Below are experts of layer 4 (counted from 0) of a mixture-of-experts language model. Rows are named router (the router's row for the expert), gate (a neuron's input weights, with its number), up (a neuron's input weights, with its number) and show model dimensions 64-127. Each number is 128 + 32 x the weight over its row's rms, rounded and kept within 0 to 255. Numbers have three digits each.
Before each expert's rows: a language model's description of what the expert responds to. This comes from a sample of Wikipedia text that the model never trained on.

# expert 38
What it handles: Capitalized name starts. First letters of capitalized words beginning team, institution and national names, such as Atlanta F-alcons, New York T-imes, United States, American.
router:082140170134094131122153105194100119106099148105138126090129096140150140153123087100090120202174085171114139134094097101150112060141165118133156184117078160145154148103099115151158104150118115
gate0:151108091129068177153207139096144083094120123150149151108086087185099128108123131103143164113125132077142143109134135160160084113192168174175136128081154152121130159167096117164119134120144078
up0:077123138102128110143110135112159134200185093093138160105088125135083170134141053145123124068174140107093199102070131127079100092176183134101146129128214072129168098136138126155106125147127181
gate1:122117109125080101084188111110120084144155098170103144069135145149099157151127126095105143097138103124126115151120148118200123111151193138156152141118125156165182148088176161142059093119076199
up1:122093105225131136133134110169118194040085165126142059127143121091081139120082138134141106152101150177144122120121148118096139094103152144118082127129115180127165212124076139162067134126119202
gate2:143081117110128180133069140147144085127106126131136124133111145158130141114107143086162118185143102187057126117171157050086105151110151112079124092119154089165176100179163080137138084109138134
up2:090149142120162131072101098094138164159063145135101125137199075086132117125135129075143144113116103101098134109149112107173126172132093098155190136094094139151186104083191100101142145106142179
gate3:133137165099151110113154106182127156134136102093161113128072115130112179224126092112078100110130109149084124127112141101139135100146108147143085150134078062110118151107123146161171093115191147
up3:105094113095207113144164189083109149128140100063105138170139084115121107132099156101124132155151149118156133141178118169100146074080145122175155158095147139167097172129103146113123073175117122
gate4:082108121152161183135146152109191115114088151107118167113161114103108068081130077108130096145121156155159138177093111100114087127137099107091131133086109131099099089109158090072142098184149143
up4:161122062093138120112168041104136173121114126108159111121154108084162136122102113167170185112140057153136196115152161120101079081104084104161085115082149100144166093098146133107144195115093159
gate5:217104091142154145124127116118158067112156100089130203144109139169152149143063111144115097167182078094118107099127107164110108091170138136097129130118163139090155144157116174070100153187126082
up5:189150087118176127125114103112115119146103107101152163162161092140188133140105122105140077121092115116126182140168118173138063146089108156129119111145133188111093149132137146080154140199142082
gate6:119119165133142160102138203180130106071145104150135109108137099107136149088122133146069143064118112095134091147092099151103069106125162133082136141172128108179157096092114149144134109093122095
up6:137086093118140157145090167095112122079142140148112131172130108203066088106145189124166120124151150144191048148093113103149102143152111171096073138066135057109134075172204125138184136124135158
gate7:149098147162108224100147039194130125100069117117145161160129093110108130121145156065101105163178124132118229159139154133116148109110147082163122141181113084106053115138123095159146129111153163
up7:115093151120103106098114105138122099159163143106142165144194081154124098104144130119089137105112148151115131157138145085195169136149143077075113172096122112115078089182114146140178080135091171
gate8:109081119160125127118125111119089101128128147124174135163083043108177157144146113138067026152154140123098170164075126122090114150126148138170140121155129133077117102202178143142105111095081157
up8:143173108168094104101105126170132168122127119077100115138143092053164137117060145135070110167066136123162078135143102180109078128122161062151101219154109159081093136174153062129154149075102101
gate9:141151122110149128193147102122189178110081160198112170108079135109114119142117105127095100148182135107102149102146139163106132112139114102134141127137153140110157203095088071157078142060155115
up9:058020154142147150080135103096131129143166083100164101166143147158110111103119196176063111145116087147146094133158104138156118175154105089150127123109148086149102091062130210114115164085142145
gate10:097116142154193143090156091167048115143118114136131134115082125082114085083152107170145156124177180153079116112140118095122072107088161072100118096124134147130176094156115162145161122119113195
up10:142142150141057144047116167095149113209144132068130148174084124128114134162168114144182168068157086141152120117124083123106162135081100153133090155116110157183143163129128122152104069110076082
gate11:042163111146140083135086129088121124121144161127200122155168060090135109092123059114126097110098121116097193140108129068153076169118113090128174116213083059104193109061160162159131124146132123
up11:168117117063076158114127138109059107126093111127079107081063172149135141107140177153134121107162160108110152061147073156070140129114098081117135177087124105132144053122160089086148083106149103

# expert 61
What it handles: B pieces and table rules. Pieces b, ab, ob as in Chely-ab-insk, Cal-ab-ria; Markdown table separator rows; words after was or is like known, born.
router:064191114128118127150137113078125151091151088101149022115088124130108192124119123136104118183128162133103102173131147139135139132096137105111117152129107139138144112127106112162151091121135154
gate0:105141114147113125211165171089098110077151078115188121085140145127153134092117135170109177163101133084141126123132045131072125138136123122194119114110146130120088127148155072108139082135118204
up0:159162120144148144179111103157151126176117195095180168136137112121068126104124161159130130120136162157170151085146098074107142143147113126146076102136122091069137158106128135133111122166137120
gate1:173151072163172128129140140145108176083161085154138102117122129088074146119135100163138052129123104148147085160117118144052109144193135138158153125102126100145141140118118157103119093208124101
up1:133086041149186176160098091128104154114089111118130131106092120149132094140129100111124125120160066127138171111122141098138137085114126099145071080141112107121141125135172162082118151128116143
gate2:104127133118068112164084119122154089127152130146128077107115143107096178143126168093099123134081104097174145131127098132132035104117122096136170146122145089159112130177117099135149111146107176
up2:115127101129161106115144141107129166121142125143123148102127100197084189110137104094134082171081141182098104153097136129060172163128135085108141064137134092174208145106170068132033099154200150
gate3:122176100126051096175106129088113137119133177147083110109164104122113162155187095118105131110172114109128168110131122154086170167130181105180048120108105084222146145106118115146093179110157161
up3:120092110106147046153154180079125113180138148103110143174128172179107106064169142134120170125096086100113121112133167090124110149145161085085168125207153063141156223173111128070131120154042093
gate4:071188089143126168118047105094159146124148144159152114115085146204152136143160173058058118113126154171128137183141114134118143112105146151126191195110126126111158115093149121193063187168124094
up4:133176097153083169113132124137124134115087151136150083168124158107105121110094117044096097148072145114086150142167109129127111139180125143092140173090160123137087148090156145100159124100113100
gate5:108112145129171126077135206133140149145144093171137083101130108135121124126087135132114092143134176072145168169112153132109094068148150138144053069173165162155138147153162165131181164135088146
up5:167099158164169147152179163174140091130144134166153153180076122156114115146112065061072109150142132137130136118168136117147135111181085094133157150105138077115125148105114073106102089144131101
gate6:081182129146136137154081127106174154129069141120111078116097144141113111112147184117106115148117132094118171112074163165089132101133109122159156118113157112143082191181103086109183120101107139
up6:147090084195080120111149117138147187153095098077140096136110116118110129122085150072065140100162121092106103150097173112140143101140116132140134145116156055140136107124158116119104127142095106
gate7:114155104157143073101138082161185095141107143144128173153080119158077124135152115173116111131177073082076139129127182148084082134114162095121085172060160082176144095102127130122126146090144133
up7:151132107157095084167133173187130117143155160177091154106113112104113134127118138151088113064117097114195135192086124162151162133169089147098162173105131127104128156100072112087073184124158097
gate8:121095060130115125105145115100105080150122138115114151145056095130117147104132124115137170174141161120146157133113123137098152078147111131192146116119133045129079119131095090111153116137142206
up8:137174147121084149121119153106125116159163149148105144095162142132155093139085160094148084096140095129155104078090166111092069178093166149091148127064115098089147128149113140126142102141138105
gate9:152149118136080125014176187093141137074148143104127144152177138148098142151096132156129123111095159129140146152106133135115149116166168124150165177162102100136099141141096148121131123131103092
up9:171092128172126113115157088209128151132069104130058133089115116060124181118109065140141174198126137173167144130156114136078177149144139178135094128176071157150147133111079177107113078091084151
gate10:134201079176129087139126216133125167112128204040133141155144110108135124095131066123127176141106139056152149070114095136150131162148148085121076170151068116212138092102132152112150155096089105
up10:113142164160137168154090088122070060074064114128126128116070141173131109129147019157191139183126096156066087126126195154129034129121130134107067136151113146140107152113100096115133098111156090
gate11:092094144131154100197167120146109121144121166130135135140108134126141091152127122112118124132101114101154073154153133055093052131132123131048120118176166196074043125142179100142133127201150116
up11:144128125045190092196141174118095069131067126138125176073136173128168093120052101092162131082136184178165109103152093162130090069135128126109141126162110136094171103138138122134172133154123119

# expert 2
What it handles: Name-ending word pieces. Final or middle pieces of proper names, mostly surnames, places and teams, like Stan-ley, Fouc-a-ult, Blackhaw-ks, Germ-ain.
router:134117122115126100154131107175130076104113123142127112111158167148164139114139128114129139093129143108122118120107168124098148089205094155108131123048096179144131102150142102172117108163103115
gate0:092145112141114145030147135115161125121180103137166088115098110184128135167110170151100165112141095141122119156121087107140150173175131142105064163125094154139119075188139105180122119132115153
up0:154130138138128137115101137105066132128105113171122081125173114116168140115121125149127126194174072188211134118140093070085105124130144131162121157115122093136138134132040154117194147136145122
gate1:103071125067098128146120136126121133160140120140180185131110111098104153184141155083155134059146150138083132158129204114098095094146148191125144115104086172147059129133164081173088093081134111
up1:091183093066132144179113094123114133108148125117117064167155134134168116146099120177129173063142184128126159199055104120110123126102128134109133137139093167144166097048189101158203152207144125
gate2:129118128114142072106071115097112093180086134149145147085111082119141152148145083174143124150128144163178139142213191143160195108116097153151156109127042080137133142077109187103124152127150086
up2:186133104105128095090158123130129103115134100132103108136129101133136127133151156132161164120134094151154158146091107146125132101099078150153165125089055200075126109115132123146096061108196169
gate3:147155163100106089188092154134197102135148194121108162145144087151169152113126156168135138135086135177106100184132094085083133107100148134140155124139145071139132158147141101172084155121193140
up3:152145129061049128118153131173150119171122156138135083124099196087127087178154110148105173103145126141125133126125133130128106070191117141135144174156165164155139094143139143157137107149126147
gate4:155122128110147108105122123110106109183068149149068175128150117138048167110124128108102131118078099160145101096162116136171152172117146100145144040144142092150149132112147130050112133128136121
up4:198091116073138147086080091153161107086135185101120082142124164147122116104100139177118073124158142134160091106182136166104136165099131181144182142076144093131165082068174129186118118146131081
gate5:120095122154120183103153085143147192105171163149076121146129127075132148086046142181132172096147129141136145182178142115158096144090141159127164114136114139188127081179169134171135150073123128
up5:098144120097126156126125172084179142097129162086099147123158151131117111133128125158117124097114211097189066146127186105143104146112108174135096128119153149152116105181105143138146109108087179
gate6:158182189147118149116150115210109133083079148146103096103142142161117204128147078126167082101092156172117143100127119112096142150136093149109145192173112125143070166143024124116107095122075111
up6:101118165180151169133148122132159132141092093083200101057146127136160122146166109112146137108182129076123157128064118125159188115160100066173114118116127163111169171102115166123129091169089173
gate7:136142083116156104150066060154108119125163128131136103114097154144177093128140115141084134162146128119130123119106153073161158180140153100131122132089131171188086092159098085159184128181098135
up7:158154067150138076103118118139126175123136148123105119074118140165132110066127106140156119123112096096166142127137162126157086134162089107169115142067082091117081151071047117100117153102184127
gate8:112149068134166105161141134147120139113102130139130144095166131135126169116119117162197115134103076076156143146122118122107094133165124105105156180065113185110080130144122123082166141119065089
up8:119101108157127110106124127134096174204095123081118138125127132103082147135138074155073140107154175135120136119061121160179152121128133138112104114138142171230168082082152158161113116188157103
gate9:148141190153167086087129149125137131130089160070141163081139141089147156131138143103117074110113143145134159154186154071126180082157128070124134198131120149100154138175127165147138199128109152
up9:120149124151080132101129122111093125139148120076144145076133110150137135134202132148117129144155107149113153173156096105177169170159112174181128108130114150093151077107070164146149147119128092
gate10:152103093104168134142128118171150155152103116088070143170159153175147108113118128147116122145121114163178076109149100160120126036165142190098136165152146118147127167108198101155157141118078154
up10:183091124165136175173117143142100097123126097051106094165137155117132176124150075071139174162177142051138100122113146163119133145109102144078088121126112156152187134109058132126150072112109173
gate11:118133138076144134152110099123100120128121062143199118140144135081160110153106112160153120116112144131151060090113126193081110088132092106096120080132130166144150156083131091128099101102109148
up11:155117158080131165181109224093156100079144183094082099127105127127118142150157117103095178106118118127114147202173184079148119163097165138135129156145128173093133137159111099158125098126172084

# expert 48
What it handles: Space before table numbers. The space before numbers in table cells and infobox fields, such as after aged, Released:, or score columns, and years.
router:176161145159107140088103124144113125072101157071089084114115114129165076119164102114113158209123074129074114119133094133154149122101232122126134108122087111221161089095141100159129113113165149
gate0:139078160099076097199126145141075073088118175132096109167147119091174140137102128094167176100187107162111157145110130079093144098165157142112101122103150119096170112122140090133111146035056143
up0:108117102177094139149110060145107125150153122144125103150158150147135157090140096115140141170185110173130133110121159149065161092199127145119172121111138067129107158143145119171048101161135165
gate1:171195092140192148144103132097102164142145138133126184076118225118123155084073118148146081140137136150109158114141124132061112095124111169142124113127113158138114162115140077109111194107112148
up1:133094160146170092087148111159081108137174138117153121169149228156132072111095141116106172127143037131137073128141079155131114114100130154072081139105108078115111143080106134141163086087109181
gate2:137101089093142134145062152156138119115190135147116123131138174144096198103104162155186116136136119107151109173143137164129137093082139086145067077085156148088094181120114095204127151126106137
up2:124084110163166170091065182125111206059106172139114099150161152150086059106167163138103108104089205155113097100129128130148151112156112067143125114143057098054196114183170137146149123141080143
gate3:131118084129144114138103117096142134123119112120068132066069129121085133118119093136125135147166125135077099136085166093090170133126143140182112107104203202116141155128136114140107206174066145
up3:041151149079113113111150138095071120090163182152158146158155139093148135164165112178103119125124055076135011096115124191117149160101134150119114175148110120122156111122121122129199137103094143
gate4:081109193107159163090134082162106161143143135137139089140097113100128185116103113160182119128115164111178160144098161107113153041069116056099105174101105121099108192143104156081154092120140136
up4:113121114120107088114135175144107113112171095122076156170111164124131135144188121131145119125099159139172138104136146132110170166132110171179103104192044162153081178132123122086111090109137045
gate5:162064114129080113091143114133097173102101127131158180148157055136134115135162170203099088080133124083089203141156100123084103101126202131221077136133142134127125099140122120065135090106153116
up5:140139120138085099103182116149130178193104099225122057157124150155089118103157121115190126172142092108077147109150127103156109119206169126098072161118121135116153112153154116134137050146099137
gate6:195152111125130137141084145123169098145145147156122130113162121109117138149110184191175158169103146176162185101154219116141126138130131205137151143146148035159161082135129156159164155108209141
up6:174207146044139133156126076103109092131121156125190109125193067162115122151130184140226150108109065122088104066155106168129096152165152107060125124153140111134118133175149103167024104148168183
gate7:127146135088133088119088079106160145130133078106079113172129061093108120091069093132111133161126166116185113090200106113132082117135110102128117149120136120108191089134126094078137044144172144
up7:140149124124082154151200135136192119081128156178114188133133158094167144097119136146177157132091125115161163080082112174095086153107157183087084075156086156170179145155163139199077155122171114
gate8:153106191118170177101161152150139109173121107165183181143124091137151118144087115152113121097097106116096172145140174105141094154066172138107103196079144132123166120174134079168122143136100153
up8:094097119091120133097151056188093104145112155159131158118137160090167162095119135147132060164102107125084075095166138194181088191128179175120100157135160117116128121112148095119141144113129123
gate9:193084118164122067103153173174175106050095174129154161133155154133137084115136101120072142175160118124126132160160141108106161138077175155188134153151116149123095093113118158098114131141064142
up9:165099181153142125126071078163114176068123115113099074138109088096088137111074162077185147097132097144155135164198098105109157194181124155195134190091136124140045120155134098085180105142137144
gate10:105117138149149125102162145099161116111150084158120175189152117192135128124096130147107163144136219100123093090206167079119127163135166100129108115110092148115127111097154135076132129159148145
up10:163159154043168134122103120165108109114145079152149127162142129162077135132138115184112131125142123163149157185161109138104129097150147138133090081156098091118122077072115102149154164090083143
gate11:149113144150119113089133170141166121104111103125091136135163134129130121179186148102099083176090186139157109159134159130174147135143152085093181162137084101136126137118097147151077097120122156
up11:138138185171147112089166089120123083111096105069098107140155098194123093118099116123134105150119120144101189137125116106051117163127136101087151110139133098109108104157163119085102091115180171

# expert 27
What it handles: Word-initial consonants. A lone capital or lowercase consonant starting a word, often a name or rare noun, such as p-ad, t-aluqdars, N-obuhiro, Sch, ph.
router:153172145145142115150151165147101107111103137155075144058177164115137176115086102073084120173186123118160147164092140094147157103134148099127166152148123155155122110155114098101104134143155166
gate0:134140119074162113121093136161130146148048166109127117149094193136150208172153161108028108167138085169116182165178103135119128107133167114205182136091152092153132143145168147170118048120119143
up0:097153120091116173190107114152134123086140131127129105163150144130144220105119163121077073127129131132122164140154151118100157129065149092127128104075134126143104120113070091171146162150119151
gate1:112143116122029166156107143126074142081172124123160127155080139097141134149162111118068174173098104102135080108117134112098160118205188095143161059204159178117150063163096197168081061108086099
up1:139112111095109159113112139094115132166130119162121138134098091105186150164085129150149158100056121129153154153140110156165136120169065137139156108091160072147171148130206117092159143177076127
gate2:141110138193110106155143138098158053124118169162102103088146137091148099152134037119118133107144137125147176075029162085190160062181161084079182160090143138072209107116086146083140146131156155
up2:094136141096109115147187081094129081105168144165091097130145130140122094136131169145144087158179167134163111150086090142158105124141140145077105082056115142112148131071185096174176129121089135
gate3:105177118104172135137118132154133067159195145123089122089081151148099082156053157099084135104088165158140134163094153037085136121177109195128121074171106138199104157094099112107128158177145131
up3:149089105105106199156114091126142134094057151144120083138060164138126142091101128226113105167166107165118123166116106099138092153170171092145124120128169146130128155145113132157153140127153117
gate4:117154118134123182131133110148166206104115120152152148102161063080171208149118136132062108150111059115176128099108132083106149134167141135072161132139168130130146081126086108110116126070176107
up4:207140072179171103165158122134127182156169107139209159173105135116103092115150107121120187107127141117150084114156117081117132162102117132151141145096157077134149163150137149127147145110126100
gate5:109136150161086157095116105216110080130103145058104164118087165114142116145108134126109159112092176155094069149137091104077141135169101111143152185093123145132134086122097128159135111150135132
up5:131152126164108100069119087130126117116084135076088114113128119095179138139155089098169138108123179078093135185093058159132122121135122120134194127169118170135096142128145081169175107094172130
gate6:137088191129109088083160105146083065083140102135089130135138129101146134076151106143090113183118114101135207100140207110170084144104126095129148154097048140058141079132127183159120098176100142
up6:092118148079112057089173063150115127171106057113083102169145133079098123114118094175145115160152181129110186120141156070095072131105167141053101092137144136135103051183098128169116138129120098
gate7:086131133088112190127088122135148107167046135135109142100053138117114194138132065164070094140138158151140156118123108087089172044120118136136118201127136130114102147182140165176095106068110135
up7:127128070154164114109176108129120145188132115125151126088172143129200123123131072129113126142090154190169123080150076146132073078155096080135142177191137185158184118162124143141116144120168119
gate8:143124153126065140134220142134097098155134145172145065165084176142131100127072104087113112152108115119158163102085109129099125110094133139074160177107170136185104129124164101092171069112094129
up8:111169089111120153173102125093130173148121122081081144072147074086150131148172144116127186136219183127106105125075072119129131115141116138122122162197115161095137127164135148159093113156119107
gate9:133133105157140176137105163090146143102076086148151147089196155088119119140129138043131187101224165106122117158096114151102090100115126166084080088164139148147090165171072108061110110159122183
up9:096117176087096119110161101138117134137113109113115104130174136113102119113168104171101105130124133159122097087069154092156094116165094115191184130075112079132143102112169112144111117131106154
gate10:098122080080097112109171088158147091137121115120140107090120154118109073155138172159096099122140084107112125111204177187144123163099165158129166047097147175166129165059139153153126122105116116
up10:116107130192186138143118107147200099149166144152103101151157075114167134072093186180103140216112060129164171140117088098129125042164106155137102112084086119145119076165086092109146116134145216
gate11:101137145144160114147150059066093153120086175140102169111160127140088159107129086112111107126127103146140175148139154187056139142071131152100138114104128128150077151140107132048113117177104160
up11:197148143113184174186138144072054138115111136129204153162121075116175098101113076094070140074140116226170150131180095188066105205127140142144119130123168121117112115128163107164162134117147170

# expert 11
What it handles: Dates, apostrophes, spaces. Month names before years, apostrophes in contractions like wasn't and don't, and bare spaces inside number lists and tables.
router:158132107127162142080168150154100133105143109118079111128174181094090141156163050169132146116111132125127067130147131195114161163117163128105118109106128113138113098115088142152125117110119147
gate0:123122131105166161097189147144086096176096157105115143119131165162111124075109140146175153132094111107150089079215107160107121157130099089120138145105148153104073097129204156135115153133078131
up0:096188146119130152147167153132127165166144158137099104142129152111166170073149091120100103146118191093095113148088104155147138153072185098126131106080106117138112154047065144109160092104130138
gate1:143091132160120130113126146176120181112063139111151127121105075106113111106093101139114130180162073189064172171076121129163119158082140127175122131142158127137083079111051120109151106180139173
up1:094146145058077108159192117182122152118139139153142145144210117152187163080157112111105112073107123078088139125120146166153111140134154131097151142177127122155173122175153138158142156110105174
gate2:093143112134149100086178133134120135103159136142147125122160149045169167148104168168208159117131110179147139088195120173152183152107131163137185109160130153141142131087083056191131163130126089
up2:173086173148112102123157079075112115130142099184153142135114160136091091192124123133145145172131149136105098183221080124203119187152133090076077094108160139178120115158113124142117105120090137
gate3:196160116124122126083151079145186103066132175122115117177114092137178131141174122117153081095084112129130077133116079120085097141129153203121100135141214194152152121138071125103103128179139094
up3:076065183160096113124105114088087091100139198116123170101134148120158150119161159162210142154139176146049118134081126085082133141082081157117152107129130172105103124169145144090168194152114222
gate4:111135076072188104162167144135137158112143101133113138101132158087133109202118191065070149164163105128133127051086095086057113181101132164180146175156146125145067079125146147109128089119141150
up4:108185095174089173097113101144170130117154132142102134096168093167137070120149125095121107159102128093136169131159118146121149138131122159148107118127181114069093121161163152120179124093139180
gate5:063120075109089185114129121163133163165148073169141163126150144095146108109105091109119133076110152143123122099160167189139080189181102163190188151113118134091168118083075175144102123142110169
up5:175092125151130211128122100160210068176079189129079069118138121145172121133127112147127150192119168134113129111194136105144096099133159146130103148110157166164084142074161121173105129136159153
gate6:119096107150138112114147057098143121153096140106107140013126180118164122089142172133096100152203143150178099098116126114124088156132110111106177099093189138122120146172132149115133125139134166
up6:102129159126142096175130189123110133103142067105152206141091138104133159142150123123142102102134055139102131176157126140171108120106166089062131099074104130152081112119139105182097061099105098
gate7:097167096093117139145085088153083109168126197186137140125130130128137127137157047131106162101110103119190162135169138168097131132085118119113074116100137088167156134120134063141136109112141139
up7:133101100162169106123148110055135134082106074106148176136123183108107187094084112163105185133161119089090084126174100101137114118112148164197120098166100103081067124167118130084089158103117138
gate8:149127152171121109092154088133115104160135095126098104107135111094120099104148093126133133115126108117133128137156045130127171105089143072098124107087138148130146139124150184132133114200136148
up8:139102097087097162100204080089065132162135144112164106185126066191179175126095080141130150097145145126131163151142116153104131098122143152134146124095106110118101086151118150160129123103084181
gate9:173182084185130165089106092144117161078152137115162134161142120048143159151144095180108183126123115123153099117121160140162183079059130086122134206123122156108166151198071110137154127160107030
up9:096157115140173129143162137196113153129106126076134106124155097092172112072088119138109112118126124086147119135106126127176099093109108102133159116097139080146110173101097160179105155115118232
gate10:154090086161137111153134146106110113126112144080083140149149100130143163115078067185101103147142092123132098093104103166107102104106072107160126113103185119099088179135091165118094140119133160
up10:137155147140100129155130173075175119124125136167092165081106149091071118100103106065091201067145125098057120161109082125080099167122145156125132077155166166161128073181138127116116114091093138
gate11:087173180139156085111081139150047146032134116086117109135131158062110151154159141087156167172151089147135136167156102073156154088074110127159117123141133118120117150099142111119173186149081160
up11:124140159067141113073137136138129131158141169119102168086065155121143154107122155108167140126117116134112107175090085094113114125142122135172148135144143092154179128216103083115093146089074086

# expert 58
What it handles: F letters and suffixes. The letter f inside or starting words, as in Sein-f-eld, Wil-f-rid, f-requently, plus suffixes like ation, ment, ing.
router:080159136129146091114033148163099147157107169149119108113122177115169100110132122100147047125103142157102144148072125084150127096138166228071095072098157110146128105163161100104160083071074140
gate0:138114158114205088064142146144126131097148133107173055093085135087145075164164115144122155093161115103124192112150063115180150121180177099089147124134093125148143071161091113069136163116117133
up0:095117102166053238160152125183099113118136040107167120124113090065151122123130108128167131159150135147144091139103158098128148144089174108139093107115097089120111139123122089156135180115085138
gate1:126132117124125116071144141119080108137120098202160160104179114140104092147105107094220088125135109109117097117124140141167137106079131160067120121129142122203156137165152141171163147094123112
up1:167151176159146075090132077113117156171075181204073120160130144105115132170121096104073168119125128073193207205116154093181155153105135107089111163111159085071134129133068092205123135116092153
gate2:059088147126094098135160106164197133104146172148131121042126139135159117160099129061151120111095146136087192087160154186135139175177113156096130089097126162221133178127144109076168152086095120
up2:099092139155159136081113096103100119138131094059173130152115107132110103150115168104095133097164147113138096158121145136148119107086147098119157141140160094120120069134141128159139159092091106
gate3:130088196129096197083119115138074143167114174159186114152145158096208110145139132074142103071109130106145098134104142105108076128181089134118130089172159103141129137122145145126125151161137131
up3:135091142083119122171174089069126117107103170156098115110149141133119121167110111091174132147157111183143157145136120104107121109109141091097095132108092064073115150106175121140080194138075112
gate4:160152126083138112168089210153109137159095098117129113180126108122129101103161134129127139168112080155131142165122194126149071155065118177144144091104156120147150151110113126138136103092074122
up4:072167130113154115073149102126109091161100143080072089170144081114117108143067163122139088154159130102106113189123206096169142114130076127145100132158129140145086158136101118130115149138113129
gate5:121084200095096096051153094187118142125179169100142132095115157089138101117153075144157080121117123139183131117105112062133148088102154135126140106126116113143141147091138088172091124108144163
up5:099110188160067104151087138110159145141091103061157080134119207093126158146124151144145134208133126134131127125096147102070154065170119120158116115128142172175131105082126072056128144107120138
gate6:157123135138160167137059181159101166104081144124137123094113173198078123140142084138133104131128118104108129146148133093133114063116095171156127114121147109092147132152133160078139118132141121
up6:100141170087131142179154149097150200100017153117146120142105107104140078150148104096127085137135168154161168151155193081175104160100138098107108178160157092215093184130145155115130068174127126
gate7:119111095084164070104115153177173136090152106152101112179170141134161139159135208084146049157174137124136104134082092140106099185128126142083133180071119150114145139139168115138141125154151158
up7:151129164128138115118140088203136055164130163041119140163089150113165134139121199062101072130165083132133087094139124118173121144152148106093130178102122114087138167071114162195098103107109113
gate8:138038168143130176136091078174120141192117145104149075119183182130167119163137140103158115137170114158129075165152127131163131154154139119130099172111098073143121094118125096172125135115134119
up8:109128145060085094135089126132026163105102182084139180138089107100118133094136105085075118134119141158097136113077125117063156153106094074086133089144123100177088149165141106146206121171135108
gate9:091130124062187151160161192110124058185094115126115162179144103107146085163098123121154153088147126120170107131078115142202074107148137129144122106161118121127094122149171144058140101119152150
up9:128163111151111122159124087167114113149136135104105090102091131144125113097097044112100088095156132157188150109136098217073059153139110139129161129119190121122081116101110093134189150120090115
gate10:089138143097160107141105153137196110132126119139135136175129081106161101178110084145109066109130129169130144110152092164129060132144158146166085133098131130150135095129153101190194114090087152
up10:163179170161200089130127158140151124203143103107167099097173094232162112198134134108138115164173096123121133125096161128131122137111142170107144119195088158185076147129178120139148115124138169
gate11:145197162130104076086081140144169141137144075111158074111106142138091105089124170137109115086171139100130124099153090147162143106186116142127174183109129146191124125120117135105134150114115118
up11:156128168223067066108172150121111145184134141149089139076129060191160155108118158135098155140157160128126088102115112134103189064109084109163147161089088109124146128149100168161087104088095077

# expert 7
What it handles: Articles and auxiliaries. Short function words mid-sentence, such as a, an, to, at, is, was, by; also pieces continuing an an-, like an-them.
router:081166115198165108118146169147095119056098145131088086097138134068093145085167107113160159161162095182149142131138094088118147106102122131146168124048112119136196124099067106122175142108112125
gate0:115053130137129135169132126126125155150098144144144157101170114108115115151150161112119139165185138171140121157170122103114136104156168121144145126130106138111154142183179112154110133090127167
up0:160110116154164130117121131099113136122105189111162159098116066141116060154206074166045121071088095104153118098123087080183064132119059109130143146172111213144145126121131152108043118141124119
gate1:065073096113107118155154116162146108120143180112094105137127115094150139154154073075122163122104125159111088105208128118105166179114183145129138233145146075102159126090025174101154131169095124
up1:141129043157115098081122138082118186126105141174127141112163086142123066142101137185145123154143106077107102115122138143105106068125169178168079097085105166082104119122122113119120158112190154
gate2:119155127198105134098073190114107122142150141060101144151125178126088167082213120080152153141173126171096101167122137065145091145131099138080204171075124128074098123164104109122171116113093094
up2:099144093112058101107116065119132125118140122161095144180121117132156058151182123130159130115218144113140144143112127140117136133056131097143132119118142147123169089090072157095167149093166075
gate3:137169087142123086114138120141157111127129142068140110122132108106145136100167078100120105059177142105155098142098140134143151071184087170081112182168169133111097106087132131053105147163124141
up3:152125141149083105090172088161127149066147147062163154152122158098118152151149117075138115172136118092062132109152203088140161096136113122159095139122136158128152127191167104070153112110092145
gate4:120135115102055126126110104137141152154127200127153134118112173177151136141084099102158122132108138198115144133115156127037095106188157120055099143094154126107129158103121121195183147142117143
up4:127148125102066139092138152195137104065174097145137072129140133137176143148160114122148136151139137134068114145103148162163142116148092177093128121214096123090198156160153154165155103133120074
gate5:094142052156168140152141103126142064151141133092188109098129121156158122219103091171099151145105064133145149119130044069096120140138114113159095164104134121139149140117069145158126123097112127
up5:151153153081133155158129158125112129102120106130163136095151164159126130138093132187122114094123064073143092117117129219100135080140108191111039158146104095120111130178192187110108104120115085
gate6:137100159103173095077122100110158071148138164107104108108146086143138174154172154097100107159160091145043090133081131094144134105159174152105168129139096107141164138202113130151057132108109104
up6:136131101126129170106109141107149134193130131112123150094105176046175169097154067183140122179163125167052148170162154112116152150143086161121077162109135106148070132167129129158075119078086099
gate7:077152088172157097094140220142098146093153088113120123100116147170125109113161102082138129082138057160151134131166135100165084182143100091103135145118109170130135163113125122143181134125110121
up7:072162137113134132163129082129126082167144137151176184182176145111166113148122175080130110104166150091152168119118136166123167127113168107152099161130159158180106113148107113140203131137057148
gate8:074105109130202116132155090094130177132096094094101120135114164060113091164140112122163093079158143128145132150101114163137102080146116177091111132178146104091144160159101094167146129137136133
up8:113114153097114148103120118117077189145178133108115139121078123120164101081104150079088122153126127127153115147160155135143109116149117060093126088094105165183081100071094131137151144134121092
gate9:104137079061105095129074195160152169087127144148143109128167106158100091128125067139099128115081131126121111112100109105062091091139084149175140089166082128111115079128119149110143148118119128
up9:094154085139140121123105111176092107113106157115111118145146149083129188139130107099107114194085092122096152086088220131119116088095191079142137118182124113084150130141107121102085176110142078
gate10:112116113150146101104151149131173118117142103147133177194122127126158121165125108133143107131164085160136159151180094132085124131080140127144179100136150096137087121160085165115167108132113113
up10:156156128139114132112168156134097101127165158133090151182164162082126098147108116161133149179123194149108162120071100124105091116097155181120138098183103104078064090138136127114168124126124105
gate11:109099155067125103113131169116083113108107140163103091114124164121121165197094100067142121131147177151133196086134078093073158085119133138195164144077146115149148131158190183132138134099130079
up11:175148095175093194102125156105131145107105177095094137140182104141088109069149120158098146133069129107105129142071099134097171162190106131089119101146140112138143137114106122170112079090163118